{"experts_per_token": 4, "init_std_router": 0.0138, "norm": "rmsnorm", "grad_clip": 1.0}
Below are experts of layer 5 (counted from 0) of a mixture-of-experts language model. Rows are named router (the router's row for the expert), gate (a neuron's input weights, with its number), up (a neuron's input weights, with its number), down (a neuron's output weights, with its number) and show model dimensions 512-639. Each number is 500 + 40 x the weight over its row's rms, rounded and kept within 0 to 999. Numbers have three digits each.
After each expert's rows: a language model's description of what the expert responds to. This comes from a sample of Wikipedia text that the model never trained on.

# expert 21
router:473423475475413508521485525488522514523525534486559502488522421510546501457471455447449483484495481554439557513447398538472457560521564474463488522551550595533448523486579461622495531474455556528484514538441521527540505510550465471533480486532463519494511505480492531483441542567494461462493512524529541516499511511482524575443519514546492440537438522503495458488513462536459480548559
gate0:511477567499512488419522516512526488521487559398426470532550469541496524490469490478494396485522532528535519536499477543448504546515495557485517484514505482533425506487456461478500445548525494581519470541499509440483524494481502504535418500498480473486519503513525461482487491482519562429588532525507528518511490483570496516472512511507512531454495456501573458474494486438516486512496
up0:530496511470449512539501484424514451564514556534482481455548490561558469526512465460508493510464532559438548511510521504506495577474440464439461536434453525507570521507495456440402455459399475412482546518517534517541481482514485574535470553478535480492516464492414431512501428486512538518570473561462530421538546555459511465456495451506523568470410550529450491513606539520545521462527
down0:485515535513513490498552526511482576496556531585485533436558484501525521464522493477498517513487542520506476513513521535490468550506505515491525496516514541511614368520514495531445518469534530530489495475463603553548573514542515626545500458480538440502465483555453505503471501513468518459578510454474502497499538575509494567483446458576457504475490459497554458462503496479443496453489
gate1:525508564476493399554514462504487529507536519472575496502496444424494571529547484462549444505513399453507471476455545554489484567475413451488496550500609549573457421543472559540575491482492478389531423462509482486555535510488524523523567524532541511528515448491515436503531542478486374527561478502535516532479544500529484507493567534494425518522452494509482521530534427583527497452515
up1:477551528530408591460532552540551540513493468561466544529487487469473539512513535558486513526520553546594556546539488491490519529580453525540498498473551523460457563449442495497421489540493510469449528446488483520472522491504545552542488514439481481532540576518462462483447501437518515491467501519514521433533496476548604523597476510518523474449585512560495459464551445432518547556563
down1:555454531457477542493478506471539493458574499414524489569497447455496522480542499456525418472477439474439496528536536451478501471507534481540590511559516486542459519434519478519503494502477482452443527544578437519476453511513493559511523439523473496543534515390527472508498472478512470504545513503471521494608498488502528511567475463459456554509486558464513453480518498481529477519524
Description: Spanish, Portuguese, French and Italian names and their word pieces, such as de, Francisco, José, Saint, and endings like -inho.

# expert 5
router:508519456582484531583523454528493570497474388538489500439520538471414594444452505469456516431540517478511460470532456477562495504501503608470490543456475431547538579547516473449515528471488492512554542467566506408501494499551584443465562498510494487501508526540526546499480418487504509477558533497508407505527556508508445486556486511517519462539510438543459535479530502511447455545495
gate0:583502479467475530504532509470555495486492491453487520513476514517471535549443470480516569531467475503535476549521491538535527469513428544501511449498485524456475596594413535451406475584525475492521467508505502456522518548557460464444537432564510495493475476585528500436490513450460472536494564498443466507552521552467491459539511546488512513472486521517464542451557518538541432582556
up0:459522564561509506477522556604514501522456451513454491486507553519503548529492477484538455499515524472407530562507573533543431457486468510543560477575526519484530526504506432525473485523496445527559525557485509551506533520532474496521486496463451470469533460524556511499528535498468533499452542501485547493565454565500529485496481526490427562508564554498519489529545492487513492546520
down0:474502416474451510429527515532456501519512472521539462500459549486470376473547530547537475491484452464477434395472491522446521524470459518509429473489490495506381452555538467553511510489495499531432493464447559549512473598546510528472541534581455594528415448512539495467491447520535499485511510494479493488505542435511479415466493550447455498521539505514504493539474517466540519568405
gate1:499487498500528470553433460463494503507497510449501516457468496448575475444520451561499549483500522425535558491490503507548576473471524481494547495523472430534529491485559512563531502473424529524503542527494547512492491553513530490496485545535513514482470506467486506498565530496458451602524475538426496545496495535517413505512517516434496444510538541521427529591518486448455437517485
up1:499477538456420516560493632456484561536513478497412546527510522500513482492491472523471492466541517447554546487549563501479457495579437536467440517565486513551478517553492523475501486422459466536559454377493478477501504478492550516478529495461476499512522467562513411458417493499492524531502569513494473506438520445540540506550434474531575484453525476519541517443515539517486482603496
down1:464497475471495428557493542520480449465434478441499519538514491493543527552476537493499520560589504515515537502467514520510469489578510483535503502464484501556467500520471515463536439472543525539549468497395508421506518607545607460512509516500479627479502513444468576484519570519491492526504528428532454511538508543573469464434530476526476549507504491528489549476485518539503471524495
Description: Slashes, hyphens, primes and digits inside chemical identifiers (InChI, SMILES), coordinates, census figures and N/a table cells.

# expert 10
router:491484521538466497471559602485423485552480444458518577590495441593539496540548497545455514456520493549538564549449480543533482513553525484390491508512463527518530540481381497541442466471539489485511487446489470559512560487497490472443566467456559579513529472509499475465531532538557452570447554573552412469487432537468534598531360509502522542561574473422648512482484470441486536495467
gate0:516456484498461496466497502444497456488467481497502546527514583490500527561534558483467462448559514528475518497540530484499485489453465556519517496568479468517481516579444489494502483457569486466514445486430451481543579487475481444472440463477507531482530484495495480499542433536513511525509540476464538551552507485447586570480466484541552479451533534563456558458556553520463554498573
up0:515502502488433506492465446456517403471456499524433553481517474433550479529472472517496482470534506530488519550491545504540510530479538545498469532521455501540579511556538542499494498432532509488518465548508471505501497518546494525505523468459469587576565505499482527444607489519438472598529519452552615582542485559506565583470534528548540521479456561532508513491488486513513501500632
down0:492504435515505509485472533540392522516487536494499524518454521477613517544457535569555522438489596461408568438583565475499495518464499483480463501541457481521430482535490522470487441548526525489495410554496498600455538518514492503450494512477447566467545503545558562385484493539497532519479550464502482512516532575530510539503477503564435539532513477541483501463461523439482538505551
gate1:498547490510516410532519537434460478553541480488525481498446379522469495482481513485553461417474494491507495492507433471597545507530543499475549517506527520506563542530468471539530495458598545505508539477535447549546495499513510504513522510515499497443462469520551482443469496563483473510613564526477480497537566490421489548579476482472560500535594512516527482542538407473475514513518
up1:531521572444472483527607514531453486491486464509502450481557492478485452552435503479540495533508464455494431482460458498539485454441505397458555547464472547504509500481469531524488519473552553505479517504451532489579420476555538533486624548490485507474422443475494469494530557460443526490501521435497497488482535433390577422496537474500562499513530566484549544507453421530480409535475
down1:480488558537520482544543548477365465420529534497450557523462497524540471519507456464545472484558525480481446512480524504575473461525465479504486580520512467520552475536547518486470503538530498457514595505510534472561463518399522396468460494582540517463529499522420495470499456466505502533496501434518496536487483608495492530545554517474507603501533493489564450557580532467517516489467
Description: Forms of be and have (was, is, been, has, became) and some prepositions after a subject, as in the program was cancelled.

# expert 29
router:535443530580483563449427469447512440532580521528487451437519513519494504600496492420498471466486443540566535468523480509487464461552499463461440491524484495500550507517504500442486501520488502515533545489465427476461462474525484531598474554512546537460504482499529469566613510495526521520508495480508471442545462461480552485466461506465484508493551508521458494453531531546499447602464
gate0:543535562534520540515469490489531522500489529457492483510514511461490538539485522546467507464528519526452521563542542486504476477452567539520474455533540524470494517451526506556524582562389462389536529513506488497523488453484521525491542507512532459478467515501531528562528501444494514436597565503487494503480525477608488455595526504444464454428504558538536514556527453530545520431384
up0:537486494528522534489431498511561490465502522485489495404471506493484520468485525543567573471421498479418491524545482545445492473505511519466467503529484581556461452474581537430485547499506443544519488495519513501467559434486488484484510468560543471509457525530541547524508523478578465408489558453566472499520543488535517522501459490511521482446497454545494482536467481535556459481429
down0:561492443496532419532495577469545510503465514490538490502496507492520513500454494445519474485473445463468439553576501510460498486492422452500525551447469553576508439532505532473480457462489507525517504515492522497516501475446537521468538515543544540520512488532433554527510479537492477473524561516563494493441451538510427499542453387485550521516416541538488516446538515528489456452456
gate1:524476526488548469462521528416509482435483509555486451514481487484473465530511435483542436456474518448583523555484488545456514395499533506498574470528537449525466481512452497505505590455504472459451488519551446483456466475542455535528467563565539543543552447524511474484455484543511517508558556465598466485462582460457455551494537563455480578480519534427504493517491491496550471443480
up1:564505446539548457529474538484541548522462514588509495501513479520482518529542474481488464449513487529584530492512533570507488433535489497498541501526527451587550562511550442589472553546518424483466450542576414437417469449546487473520474613533543566514555439479534491454544451532486506521531513427587505560476462550465522561460473478436544485417480515505463520494465472514505512471467
down1:498524476527513491429505505477470486519459485526472503444472504507425489487480569514566550477538513450494570477508509545460529480471488512544445575525480524515534478478525459475499527488450493532513525540438492541415489457511595492608503501479480556540452525496520488524481525554491478487388467498480538477488526436438493505514509579489502453542506456486431547514504530440478508462459
Description: Pipes and semicolons right after dates or names in game logs and results tables, e.g. June 26 | @ Cubs.

# expert 61
router:571485413519489477486465466398484470502507576410462551498481483480458436458466521476538579497414433509495484479481466513528532436520585476478503519522520496533468429496497526466469505449490535501491467548476485481533501428470491542546562439542513503512468560415473520425511483503499521487502436456404503498495482547455531554467452501548563515551440534583504432554412497481561456530489
gate0:520419526541549456413519471464509429410557443553463525500531442578518475525490427532499552473476570490477506465587520531559601515478469553503515474555526474424458495524498525533546497522470519471497507557592489510444483518533465509462513436503556502495534505413514448470552433493546520534516511470497479537481544545521507538524548536500479522452546538546518446561515454524523487543478
up0:530526526513494496589470620465449468534496534451533506440521471477507541550484494465476544532489497552486490533450451489462490508502531482581480505502543553509537489476524552461509566458500542453504508499498466504504449463517516575532383568481495475501458577520515548520477572509548504544500540567528458535496507530429447444481476457523550473520495447476515446557516364478488444483483
down0:499441450505511456463485478529525535464470502521462511520572528518494466528532475472505475443491530551456474541531467436476453457468547514444519544464551536465476491553550470577468468504415534441462486493502430500453465421528486496562490555473496503500507528510490538526641521570531514521563468602595516504522541502444517473472466540532463502508453504552478557466548505572498512476535
gate1:502434489519573451485590396477488449450487491493526450520504496574521393488482504494542533478507515496468435547488560493538523520485545517474510501478558441514499413449483443527500574591523479459529460576425524442514456558473477484425501457444473472518455601492542441524451509542443498457509487485506513511483463556524597491547449526491514565549517550499484507565537536478510481464560
up1:487545585446464497510525520433533533588533524541424528512530480486520551500523533486491425519477528538536554501517488490450460482477481517516470508557488573527511557487495510473513468450509485539508477552535470558501514533501511546515446454543439470464526419551493493489488583530526491541511584523521516450498496447495449531475563524522445483507475470448541503412519496603479544464482
down1:548466526523502520487521495444523492453483500475479514511452443490432495526437507472481472534499491526434462510506493491534478466472553530507620510399472442494531490497479477511456466472505527523481481525551491458517494436432561475538593518518478515514495489513487473435548466522520414505463506460497532534458511509539454418534480522556485500528592515527468589430507574488519437476415
Description: Middle syllables of Western surnames and place names, such as Belknap, Rensselaer, McWhirter, Wetherill, Ingmar.

# expert 46
router:460510472513524497498521522486523500462444473396521495503477502589497504528469465521475435467578448459468485472512509550487489462522526500481467478483438565501530542556473533560511556526492474561527473516504502496485459424511518592495501559446460543562497479522456475544532582477511424482490504566443521532519493507534481513512470501468425573441465530388583437522517444532548465489520
gate0:594427537539539496500484544472547534496522522547533500509522559451533513517488508549508481486493507489591519452561537512504465505497553512509524495406433481545499496428561515511475542450440427463540411552599522534511464468572514513498505532508509559512461578476449482508511539492472503443585463518490474476506459495551470566516466437514513529446482483522446494516367573561402468494576
up0:513555491504477507535504458459492534409552484530477601493497524464552490438423485476493532528521447510562464564530486491506479526521477499454519553482372447477453514499523469507478502520500508537470486495547548510576503447530536513473532463463502480407539506445529525502515534557493529537468487511453494452442509464561508528463449524469541535474504491526476475528452528521449539535478
down0:492490505518478489576510552527503545387480515465505544498536439513515512432475485423490541496487412499515437417523515534560457534523494498458490494454438479536446460474466485547557589413522414531539506489519505522545525523522551441509497493523459478441537509487506456501462520478476477512504592511484493529501410513535557449436446499501531483502440556516507435473454482517437508550511
gate1:436474566425478506468518571408469529528558544438543497492452501504495545458516484568488513607456442494499551444532445524539437549472412482616479552466483505432468474504497528524458519560547504512497482563510570472517476542540531569482538564511547562495551425511540477511482463479448477521535489532444558455551546436487445563527528516489487504485502473597468494458611452473488499489509
up1:446513443465511519503537550464485500543508529484558477580452468521449531509513467496500495492463485503490486439486479486500473527507430525587534536431530594448396510515567488527463510527547434499472466531491556382492518489534574557578543561560529550422464452493538433524509503478517503526517544478443507493530518441512500475520516568544553528486484472530494553525526518471470516499529
down1:531551561489495565504472459461527591533561398485534503551472523484576454445462575499484462529461513511491521555506443472474456438469427541506541574533521438481494435533484484492498475527504531519459447495421485515518485455546495505506461519511451477446530454471469522475512469520496455457484515458449547565560511494466489545504538559478478547457493496479444455497489462520493477511477
Description: Comparative and quantity words (more than, many, million) and past participles like signed, appointed, led, launched.

# expert 59
router:431499512523520464539483405467503552441552451503458529476504552543571554494481471493456573531501493535553482534531545487561476448494505558495482481546463428551510505479579468541425499430480494472480496455541529538491464499433503467571456487525521434467497531484496545445490492506532458474480456513437488518492468473537492524536442519473471493560509489438471487506519503449475561538495
gate0:564506519514500506547465439512573556456546451496477519470462471591503508490549474537491484521454459511548486544489494551475519538484544462490539524528509458513447448527482461530492573449461377466474560437467514453551532472468537560548528462440512464505478551511503560434451499528437512494438515506464518468462491520576471544466616526470504451510435511464494475470556453497525475475444
up0:484528448517520522522523556436475483503451559536521518504555468487625469504512490498504482456558511501486468492521544515517510483499489466501486522530513509470529509508536531463463538517507533505531483608442518520472481490499523482462465520453528533532475478506478419523526510554531513451551476487478526560555585492468430483489442525573539539440558571520521495564516521456503486495521
down0:467548550502503492494535513465485491476472506464569532544508474458484489494462467478416444521554537505533440565513524548556513497541515484514433508482475502498576458511503462399532535440469519497510478503520524489460535408504465487405454489526492515531475518489476510572547566512422515534421575462524485446490567508538480469479511531513538488441507535514531534496456507527510490483536
gate1:517541534516554527436542559523497476466546465474514509515492559534511489509535522493501464498545554508505520481377479501422508510442542547478490558381493428476482483476565515558459491485484504535530527519595462523538528506439455529534457467471545556474546445534569464508438463517523553506494413541480427472577481503481450524491586521502552539601501476553483477541495561485448502459447
up1:514546460451503542469519505534481477463561573527495557571523499581459503463483452466551428545519486486463529519400540504425450502531477584450516528428439483515488457479530481503477496527470539498520531489535473579475522456492458509468388429508504494495501413463516474484504466540531550475553438559540453516504480425431417508450570553548526509556539547507509469516465500469435495473483
down1:526476500465559503594439551542473487546543529446457492542504494487565466465495516423441449493541527533469471495534478412516519492577386538529412505438425476548505510445525514523516442453506556523467540568551484506515450469495543481546416498470548541429517429500473554556413556465496542470567499482587487506544487444446504484555509520520562531596519491545435439540468468576443440508552
Description: Unit abbreviations after numbers, like m, ft, km, kg, sq, especially converted values in infobox dimensions.

# expert 8
router:447470506510443470480529445513451480414496434590459508493459512512548456529493488489552487445528488529525460553568523510455527484539545491489482493500516517504455492500545534469536448498435458460530456527482529528511447487509482527529466565522418498540443521445406508527502450478506549506490501506554520508504522490472498526450503586509481468434526492496595503555504567439449503544497
gate0:541494500481425482515568502540424523507479515451493506585466507539433472536569507484523513510526588520474450452614569496454555499407517497506535551513490494517426442503535521470526472473544559448451489586433433469479488475465506514511497507537547530525457564514519513452482474550569451473547534551485532486544481525447520516517466490535517515556447439468556517491492589432506508449483
up0:509431421545467462529502479552502481513467544499509532494477519593406541561503442481493490508533513590467504492524452554456570487444541449465505491474481575455462467547554491553515523488481583530489513585458548519469489492469499493493494475548533454486481589485469557440555487536517420509548518560558550513436515514523534505478525485446548497526418509474504503477548559412434478452493
down0:458488588516565467541508516502490504530513483488486514534464458489544505490503572503579505487445430489516490513555529485453440412475522536532509528466504509482467486520545490422459481561415568537488470494497524548584458532546481495468584488532398535454535483396499531529470484608580490549482546467484557486542550446475499484492495478497434514473453463522451513480524483453512487514479
gate1:469473488552448494440460397524532501540451503561546516505566522518492518547441525519509472551492559545483511490500512550515510574495524542522476412567482521508417458507479509469514477507603528482481627472534476468498553577511433508538541486482504462518575535446501517448555484548493481472526473440521501527540484524468532507645522484455453551530479591464493529541516461476520503510467
up1:478486449461472480396493520511533473548470485572528525508520505525532533522487496476439501484470518548497543556470503532541514541455500456534442469512447491506424435497484479456489491535596540479507562512508457460444515517578474482507459463521499519529479492483503499470542490540524533454517522471495458547511476501511473411542507418428444529534463562468461575526494455519477465489513
down1:510573453520519480448504432464443550411516489480473522490504476473495561497494460521557436455521473556518467517525466542443482519492457540617493532527486368512421515481435471574506470464400516510497576436489482449498519478505511474470495553541523520564471563534525508486581482457481516463508579562486511548508475523506415458478442512412514501666479518513502485539512501489574536404549
Description: En-dash number pieces in scores, tennis set results and season spans, such as 4–6, 2–1, –19, 1949–50, mostly inside tables.

# expert 19
router:447518553541419562441505494516487452492550492453493482502442489510475509517454442503464466478488431586557486492511390450467472447491417506482496447502516497482448531537461501508569495480489544462525482501433464521485499478516567471520515557467496536499523520449484498533512469505527557473467570495459481491471552446497488575503471495524500470520484421551537532482558522523503508498545
gate0:481516542508482541531587566428456496491541504482531436515527473506503534476485541511561533478517559497450514533438456463461498515462530511458545516524487470498545446454525526537510510510508498499478532527517531524543472541476471472448537513539495496498528525533459565426567538501529504433496499500499464503502474498444534557501549519546584484491547493483539450474549516443549456522545
up0:471572573488539476494520483532528573532531443479467492507566513491511489497484490470504384541490540530522489539465502503504463455396433595570507446413497462558530437529523564546473477397521527536492521502481562451452430549502471509562533469510597515428462457540467474423455478443487427574599467463544511475481447488506527468457524461530383493493423488503449611549525452543448427586417
down0:501451505541499502524514490515505476500515490514465576476475502522546581565500500518533515475479542481514470493508442521432532411454519514432516429517492513471524461509518577463408518491507541420536541496453570505496515561438539560452521495482564466519583498536517553482534489381503497459519524509542473516463509456490569511524497538461486506491524443534390509527481483514504528498484
gate1:526510525443545496507528517545527498464541571493498450489490417592491509491500487501503564520454480557491528544590479517474527498551440517461506428525489501493506500508501441522521508575451513538448497476586551575463562522518510513471569466510519487564466569525514496454536480504488461524449499450499486515482444473476421445532552533547492445543503513493457586525464464453492477526462
up1:468483444569473521508512554512436469491491467394493501467494466493475492494535496515495463572531529443455508510529508495485484543430429466516510514502450533426494516553423505416488563517521474503481507512487540450428539522473510531537448535443472492507483481526516516497476588524482571527522507539510495504500582413520529469494479534509500539482557487458487520496511426540507421517503
down1:589425518506450498467529493448490511483463509432493447498500494530575499506496487593522527467588494478496464500446545550486489493530470572490511576539452526494483516567467468454491474473472473512499486519534476485482512422445464456585466501515508587483495504617621521508456529544615506408504478551460473521497506490485508455437479552494471452489508544497498489569480524438537489521470
Description: Common nouns and first names after the, of, or commas in running prose, such as love, apostle, Kevin, Mary, temple.

# expert 48
router:510486419480539472517500513501443520512463399482478472535503468516476502466527538468468469592484508531505532537523543483457558469437515438550448534512476514475554515541478496488523537512576477558494498477532550387519548499530524511546516456495490517503496465477480465531507500490536399555520431517480493466511521459444518498478421540482501531417546527442451472483531503517556529520545
gate0:519521477571538505507523536421457423484499594451512514488549423518456525401526529488555494481539503494510461540473474473425488538561519380479431469458497547568501530514500523483518472530534488455539519477472506523491492476492542582568530548517511474510557438534472505497412448497511495447479478453520476495546503492489453537498533600513551463475515533461512514501509471516496502468568
up0:461469458546440488523557546531493476522544456496446484550498483481510517578477516513546539514567541489530555550467501511473571559533521473501483506488504528519528539505534494577499469516500489440581508502514534494565514532483510484540507491546594513572503514469494513483481474589448451460515502490575425564497536543477543537453407430503510512493510571476506478520513515497500474483567
down0:525493510491485448467538519461458469486519499493539437561532537550530545431484486503492474601512519555438530483555578498445531492452524544488553497573520487549428535464508448471520566514480508449556436423495491543517505510512498559491540598544544502455465500511515462543498499510518493580452442559471566466521504512524533528517573486542494429483533532500421516393520458439469538546501
gate1:500491476482499467486469502540547473516525537549515492483504495503509496466463480527421520507491498466481582521534472566563510553442490507491423531489509507480472495486494538468482460470517483543494474486443488593571591515540527433461456523521458498502447536486518474508496465582502492449551452500460473475503532504493551539479500396515467493513549545535488520524554509514425517462505
up1:526537526567492545464507455538453506463543554517485557514494510471529486474511479450525509535507504562458506405496547483529461489470437488530456496450459450514482514543558535446507463546500498559492466547485467504526537587464477500480535493466460466512460555419479429499553412500456525556497478571539474482479436543496515429446484460529514469458513561493425514501474473481531492574579
down1:440451455543469484438526465512457516509500518522466503581524497542514507462432443481501488492530480513510468486552435436497472556440590482535518499425521560440523503532466558498484472539516453517514478477436490480486540440534522500507504563402511473574534529524479535471417484556530490521508465457497470557461508539521553489487465513437490517430508498498427491513406492579480468508510
Description: Narrative action verbs and their particles or prepositions, such as wrote, returned, breaks off and comes across, often in plot summaries.

# expert 24
router:422499502519434526451484472504514494486516522448457494491445490568484495484482478483477499479479468570536462499529461497455492496550427498467497441512509494538479536562459496513557519463460536502490474510440446530439498422460530455524497530444515515471542512494453494522521469478521539442430570488498528514512535462508516505496497548539518484517481485477511519533533571518477475508560
gate0:504543467403503533472537621451463526515536430558520511476421503471504554503513481548488538533493558494508514517448498458501503496471492437486525428461530502545506525465492494487488595528566506458435466482483415522522435413503521549545548487462539491542526506528536491470510471570542502537538565542614446418481446575459451497554468501530426530548515585457478549463522454521471480450502
up0:502434465539575494472456479498558600501562523561561518468573531532441493454577542443568437544510527445504515491564526620496577524452556479572504506492557473496550534469521478558440493519545558545522469508461560562471542530532471549513493481474541504525441567474445570526462544474502497448435462420544564571558525494551489425442538468497561509503567460524514513562506513550511494541493
down0:521630504519524500546500467520544385515571526483563491450493489471507496498494481568552491536527544550487472508405483559446468460573529486471474511511527499529543542543465499515492496480543500481530522523510554484493489505478559440543519429515542489507444516549541487544486481489437496483560537478495530493471472456488508410495529478476503503619481461463558526462509467509465514539471
gate1:542459468494527465451471522528481509485552458496595550440441525529515508465511445620427519462488499487461505433495445502489521462484458525481467517543500514537578423538519485554458419534439556526511496491499466491560564493590452562503467507457580478540485547477526558443433429537542458510494599491508446508521439568530428484464468536514480424479501555499444532496505493541475516495446
up1:546518562498527527472471503580494514571516512513573499538605478464460442435544464544493571463528466513411503510499500463492448479576451426476513487494538490485514488523525547533443483514559515550447473501504524498459526521464502519493501528445488529520586474438496521481542465558480410561516494472493479551533493509503478490420543507511487548512520495574506567434483488438519496501482
down1:476512457507441485492477507550550508454554476579514528512426503540502537557505510524511518506518476487540528487453458484556458529495527462483451477493503484485507465429483580560459476494571486482486463498504561488520463589572511483554462481471382511555474505516528536544517486464458511540519474453528465468494493479552569532431463431517427577574494546429528519473486536442522488505549
Description: Surnames and later parts of personal or proper names, such as Adams, Yale, Mackay and Kong, often after a first name.

# expert 27
router:476509489500582502497433450515447492476553491548469520437419602471485500523475446450507516590460549439485441475574472507517547463536452488423480514504508534507458503467532447522561534569420515482529511522531516512456515559529506543481422510492483471498488488580445448512460569568463533513495485461525429549470436470561463431455531536500463620537554442536434553556551527484474497501424
gate0:526533526512481512486476461560567491475623526480495479479438430486522538543520533486510473550534530514504486445463538450472477500458518471529575598635519457564465530454528539509493488559507497444494458472521553511529496437459448486432481528515556417477447458501429449512499495528472387492456509504514488460512473532474473454564493501543599483490467521459482534533461494535467545493618
up0:510449501555552565521538442507496538431491552511515469469540491444554467449539470415540470482527477464478547544485458536461526469422432510539480590444457498415510530501448551547525435519425510460481569473527537444531519572448487519514478521513514464541485486439445497464520517479454544519503420516582500449553451489495506466476540449499465473491456461470494494521487447504479511505536
down0:498477443570469510515474481524421479447489486429462581464518443584550524498570551506526566494480554532452526552488525451455434488484498521561469461449569532486524453538541504449476548439518571489474533512449441532543532507489502423554389535525527531434527523556513549508523534466506519507542461528424529484468507469568543501538509468590472529471503577539514426508525465486537520472513
gate1:564471548465436485511489470487433525520490457460527453544459465543469535492513472474567451510465515527541499471507428467459562502545524517434510492547562504528477536468516496501521436487497522535520546494502486477454481451413494554509562543483479471489504487542524496482543505510526495476472482541539481493560502476579472506498533506517503458578538513615484543533586497541495506482529
up1:454530498481492423498534558503439556550559520514557543520470572404545456453495501520492439464508451414497540492597451423536501480521559474509451484467605456550449465397492509539515491505524493476535458487478522512482483568517524512507467510463459511516456418486532492511500507512528482494518497458487466496480545528483495430482451523488523529446463515440487544477520516549496445453510
down1:505563477563452534438447486530514473458525538526541533473446479485426552572483526518456489523524495492460505510494488425525505486560578523493506479494484534442504452523512527461493487494499496491468442444497493479495455530539498531511477479444502443538504472511477522557599550490560515499404588431503520518495499475484532495611533503581567450448570509514515493425503496490487478453448
Description: Periods ending sentences, including after years, quotes and parentheses, plus paragraph line breaks before the next sentence.

# expert 40
router:485473485490493554504500471532496544548449588496509456557445476492504466472545476425496487545496524529504488476428535533501518507498556494457457565479490557532492503517455458440480513470494493538532504455448537453530445564474573619519464480530516466515471479414459506455460470528465462471486526472444514513466528499473479492491584429483514481488447591552515466536447461541542476493527
gate0:460535536506471516542572422484440547512521604483515506497548502519497472529519463553499570541482571525513500451462497494481513452529488445435494542541486508457469535401490518506457516482501509480463526470556489450499548455503478479518488505472500501481500524555556470516502428461558529524480445491500489486478487554508488469475509473538503473505510528517474481500482494524469534517483
up0:495486462519470502489492487461431553505526590505502452535565489508503475476485518508529463454541452493478508459539568510494586531524544495395518532467506516446484472473544483473486480499493561453477567442497542420508513511448465495449570528497482582435509540533583466480504434402518563460504449414396535462536488558459501507481499550428398518495528484475412501512492533529546540532528
down0:511441465580446490541463514532461516546477488486491562501495423499529490546443465435502454483474561512512549527530501534474481491543508548527560445533466570452507505516485521519462535582434480451444493476545519448473577509500518506605423519496479478502466510487474411527553474506503510513512503526484503468502464541482448545516488533444486504508551457536584546532546450462537465546481
gate1:500527474503453494477458520512479509512515464512511464401458491497476488583537451486471535478544488577515461464448517527482530477534501458534551574506520435452550491527476544501499474549560497566469553477479497520484445514494464514538482543522486560478479527560497513435524448552559518456513555493510582469509460417552517453504514455488495507521444537457537495465461555498540524519502
up1:516499570509553520519506505566485439491512510483468497523465532493532481474488523519497442451447470542377451547458475521440528511420524415498439465536556442483482450568525510492495494482512491496410492560435516472451476466497446517390531505488501503578530522451507425571430562562462531467498397521550481594485467483492460521499513507538485524513466461464508493558460498443490461552485
down1:470525483459432495515446515481508552505421461464434499490489511541485543488542475471548500547532413512494502527563542532399499564556522498523508478501489463531462564459471472490457450563504443510486454488512538488530509506590493470506535494435456558493489514455452491491547577415526550492528589479455497496482476496518491477503525553445492464511507469512587514436476568534530477409481
Description: Word-piece fragments inside longer words, especially s in indus-try, incon-sistency, plus suffixes like ation, ance, tic.

# expert 55
router:478484489458445473521481514489500462496552541435446435487534468474413551453451602504518472439530494533530492489463439526518456436496555508464431490524508464521453410592496533466486457418544561508488500504482537497460475449464466498482584535506463532416532494456477488501476450482488518470552527512501484546548458425485548474514509485552484476516508514467494467451479557576472473487536
gate0:505503479457470397567478514447530485526506542490530582518560525479439547470452511544499478522569497471455497536461481575569513460438508508504535515373432501466504476458442650496500491501453482451466493543546549559574522508492542519518473463494467454529489472468441445435496493519504497514550469420456404506467490524584552507527479518466428480513526509471461575549420506469499477484468
up0:506577552449480557441536505488514460490423512513474459475468475450582468474416469357538521493454458493468504501498591496532533550528490491520495450586511532487490514537484508525474506488573516534441499467526425568476501431504457483425507500489511480452458526561547508515462525543527492456490539525540531414560412543490475463554535518499527516515520466448547472497595565488496481539513
down0:532517540466416478500539496443518528491526471493489524518487431558398524481555462498497488502446474471523416429526500543440464519448387470485542500502489558457494544448525555536540493482573467478471499512516425500424518523487562509465522552437476507538498464516468455514500524543467543499460524492570474565450432497511473471501474524499532523500414531514544510456484521529497462481397
gate1:477456491564512475591519516555515502511536493458551447536511436524580460496546507573530506498577574529484444521522466483508519538483450432530471498494488500463428516499460527551490479515526531507529502479442523550507543485513503479485553452432502548502469466519467506492585492507465602489462530585490464511539482498490521495528520543548460522506486509534473492495544575511502578486490
up1:504508510417516473409408417506506473562484641461477546532498589472537529418531487471473501588504463526530581395536522471560506462491528469451516493492489524554543466496498508600468558529508472556462547522495499529479474464495479462539485540513500474456532558517536570512533489502574480511487415481480531504437488519532446553457502506497530553420476465423542492488445524452496514468432
down1:565517577477416477487467544525551529512512471482497529486461440484541488515521551542470530462510482507485542506466498509551457427451446574499475493520534502460415403432538504495516496530465463453492514577526568591527513513496511495527456592539470512509577538492484513489505491556494470472475531489499459470516561517503496516488440495446516543525543444375529490398477519478448522475524
Description: Pieces inside Asian, Nordic, and Slavic names and places, such as Yangtze, Helsingborg, Tsukiko, Veryakushsky, Hoshino.